python train.py --n_layer=9 --d_shared_expert=576 --router_score="sigmoid" --init_std_router=0.017 --extras=["capped logits"] --init="normal" --decay_shape="cos"
Below are experts of layer 6 (counted from 0) of a mixture-of-experts language model. Rows are named router (the router's row for the expert), up (a neuron's input weights, with its number) and show model dimensions 224-279. Each number is 128 + 32 x the weight over its row's rms, rounded and kept within 0 to 255.
Before each expert's rows: a language model's description of what the expert responds to. This comes from a sample of Wikipedia text that the model never trained on.

# expert 7
What it handles: Bare space tokens inside table cells before numbers, as in vote totals and sports scores, plus object pronouns like it, this, him.
router [130 148 126  99  85 120 117 120 164  93 164  68 140  58  90 128 113 110 125 123 104 108 143 127 121 113  89 131 149 187 120  59  41 154 104 153  98 181 155 189  71 115 129 148 152  77 187 117 146 150 128 130 177  78 136 153]
up0 [117 134 158  66  88 137 118 151  99 141 182 165 138  92 133 128 169 138 118 122 135 128 128  95  78  95 130 160 124 114 150 129  72 212 123 153 143 145 157 127 107 118 119 131 131  53 150  58 128 165 103 104 125 141  88 121]

# expert 28
What it handles: First digits of years like 198, 201, 202, and the c of c. before dates, in birth dates and tables.
router [ 81 113 139 112  96 161 143 115 123 127 131 114 140 175 139 118 111  47 156 157 145  89 130  83 146  49  97 131 126 111 121 179 114 123 140  51 162  92 119 104 107 147 176 135 149 102  82 133 106 160  86 159 113 133 147 123]
up0 [145 116 186 162 154 101 133 119 104 176 153 112 112  59 132 142 135 131 105 107 164 203 142 153 111 109 159 168 170  67 132  87  97 133  98 119 169 143 187  79 109 111 132 148 147  45  82  98  57 160 180 130 115 111  97 150]

# expert 15
What it handles: Word pieces inside given names and surnames, especially Arabic, South Asian, Slavic and Japanese ones, such as Raj, Abd, Mah-di, Ale-š.
router [125 107 103 101 100  63 109 101 139 144  96 146 189 128  97 171 151 165 128 128 110 147 112 131  98  97  89 106  80 166 112 119 173 136 159 169 142 143 144 101 139  79 129 155  92  82  86 138 167  95  56 148 225  89  96 109]
up0 [166 122 139 137 111 125 188 135  41 166 143 129 175  93 114 130  87 133  81 122  44 137 130 135  50 117 117 133  92 153 127 164 157 120 128 239 194 123 135 129 142 124  76  89  79  93 165  84 109 146 137 158 110 124 115 134]

# expert 17
What it handles: First capitalized piece of an unfamiliar proper name, surname or place, such as Sch in Schlueter, Gu in Guignot, Kh.
router [121 152  95 134 122  86 125 161 118  71 114  73 151 107 149 128 146 168 133 146 116 125 121 123  70 115 144 110  60 102 128 139 107 119 137 166 132 115 154 122 144 119 110 156 167 135  75 168 135  83 108 175 197  92  99 144]
up0 [115  91  85 119  88 114  96 185 126 177 145 126 158 140 141 124 128 157 144  33 128 142  64 117 130 132 129 186 165 166 125 166 143 166 110 132 101 141 113  54 118 153  95  69 138 171 129  55 135  94  92 120  52 133 159 125]

# expert 32
What it handles: Noun suffixes and plural endings, and topic nouns in titles and headings: -ation, -ism, -ities, Requirements, History, Development, activities.
router [150 123 102 174  83 199  91 107 100 102 156  64 101  45 145 101 164 126 149 162 143 124 138 115 174 131 136 221 144  95 107 143  95 132 107 193 111  68 103 157 102 145 113 109 142 113 165 131 144 211 108 194 162 162  81 127]
up0 [ 89  99 163 112 121 138 134 144  74 100 128  90 167 133 142 145 145 132 121 111 108 135 163  75 168 129 127 121 129  96 126 154 153 160 136 215  75  94 106 182 143 172 106 158 177 147 109  96 121 141  86 245 181 139  89 119]

# expert 56
What it handles: Plural nouns and plural pronouns, often sentence subjects or objects, plus numbers in score tables: they, those, people, members, Examples, genes.
router [158 128 118 132 133 148 116 120 165 160 170 111 135  95 163 109 159 108 139 179 160 112 144  55 138  83  74 143 158 115 129 148 164 165 135 115 145 153 139 126 130 130 201 164 169 108 139 134 121 141 165 173  95 121 103 136]
up0 [114 135  71 119  75 120  93 112 178 134  77  99 104 162 130 160 131 100  89 110 131 120 127  88 144  80 157 124 169  79 154 134 118 195  68  55 141 133 176 164 103 143 120 121 159 106 133 173 115  70 190 123 120 120  40 116]

# expert 8
What it handles: Field names and values in infobox-style lists and tables after a dash or pipe: HAAT, Born, Retired, Coordinates, Genus, Phylum.
router [117 135 165 128 149 156 135 157 156 201 108  99 137 154  91 255 134 138 138 107 167 118  60  77 170  56 189 105 164 126 169  98 155 169 189 177 100 126 118 164  62 136 146 138 133 141 110 111 141 157 105 102 118 105 121 135]
up0 [112 158 123  75  80  99 160 136  84 133 117  78 106 142 134 170  93 144  90 156 186  97  96 147 175 149 161 133  97  44 186  55 169 165 138 115 127 165 110 140 143 149 105 158 160 123 125 101 117 133 111 129 142 107 110 109]

# expert 27
What it handles: Leading three-digit chunks of years and similar numbers, like 201, 199, 194 in born 1944 or 200 metre.
router [160  43  86  93 106 166 144 158 149 175 150 126 134 119 120 133 147  83 105 147 161 144 106 144 105  45 128 146 126 105 151 149 103 127 157 121 122  95 121 100 104  82 203 143 166 162 120 139 125 159  94 158 103 148 125 170]
up0 [140 147 108 125 140  89  80 128 179 120 104  99 155 172 148 102 145  94 145 136 121 164  52 131 130 102 140 169 136 112 128 118 120 102 132 160 151 138 107  84 130 174 139  94 190 118 179 135 165 134 162  76 122 139 135  92]

# expert 31
What it handles: Space tokens before numbers after L in game results, after commas giving ages, or before dates, plus verbs like launched, operates.
router [ 90 138 115 118 195  99  96 164 121 140 160  89 125  94 173 146 133 107 157 111 142 160  77 178 104 107 116 182 143 150 130 145 148 109  99 119 105 127 152 140 178 169 133  96  97 117  89 108 139 128 165 123 154 150  84 223]
up0 [105 117  91  97 149 149 155 205 116 178 152 123 115 101  84  86  73 106 174 131 177  76 109 169 114 111  87 143 137 101 114 125 114 174 155 179 101 139  93 180 148 147 137 143 112 114 128 125  98 102 154  36 129 128 127 124]

# expert 12
What it handles: Word pieces and accented letters inside French, Spanish and other non-English names and titles, such as de, la, é, ñ.
router [ 80  89  78 107 194 101 126 116 132  87  78 128 146 124 164 142 143 180 103  98 137 125 129 117 110 107 138 191 102 209 129 125 120 117 112 104 113  84 129 144 147 167 119 124 180 105  48 148 149 127 136 148 166 142 154 116]
up0 [103 122 151 116 105 105 111 167 112 127  77 145 122 118 152  54 124  80 140 121 107 121 130 154 138 126  97 134 105 157 116 208 141 115 109  83  50 159 149 135 142 155  93 130 164 128 129 129 134 192 104 181 118 180 203 145]

# expert 0
What it handles: Spaces before years in dates and table cells, plus clause openers like After, During, Since, until, that, when.
router [167 139 136 102  67 130 115 135 166 140  55  98 142 121 116 127 113  58 127 153  89 114  69 173 129  55  94 155 151 178 102 119 149 103 205  81 109 173 128 134 116  65 134 179 103 105 109 176 144 124  69 137 156  93 141 184]
up0 [122 143 102 127 103 124 111  83 175 102 145 161 139  87 102  92 119 149 176 131 120 160  77 102  93  93 107 141 130 125  81 115 151 140 204 120 153  99 119 129 107  88 165 137 123 122 134 162 113 141 137 150 119 162 169 160]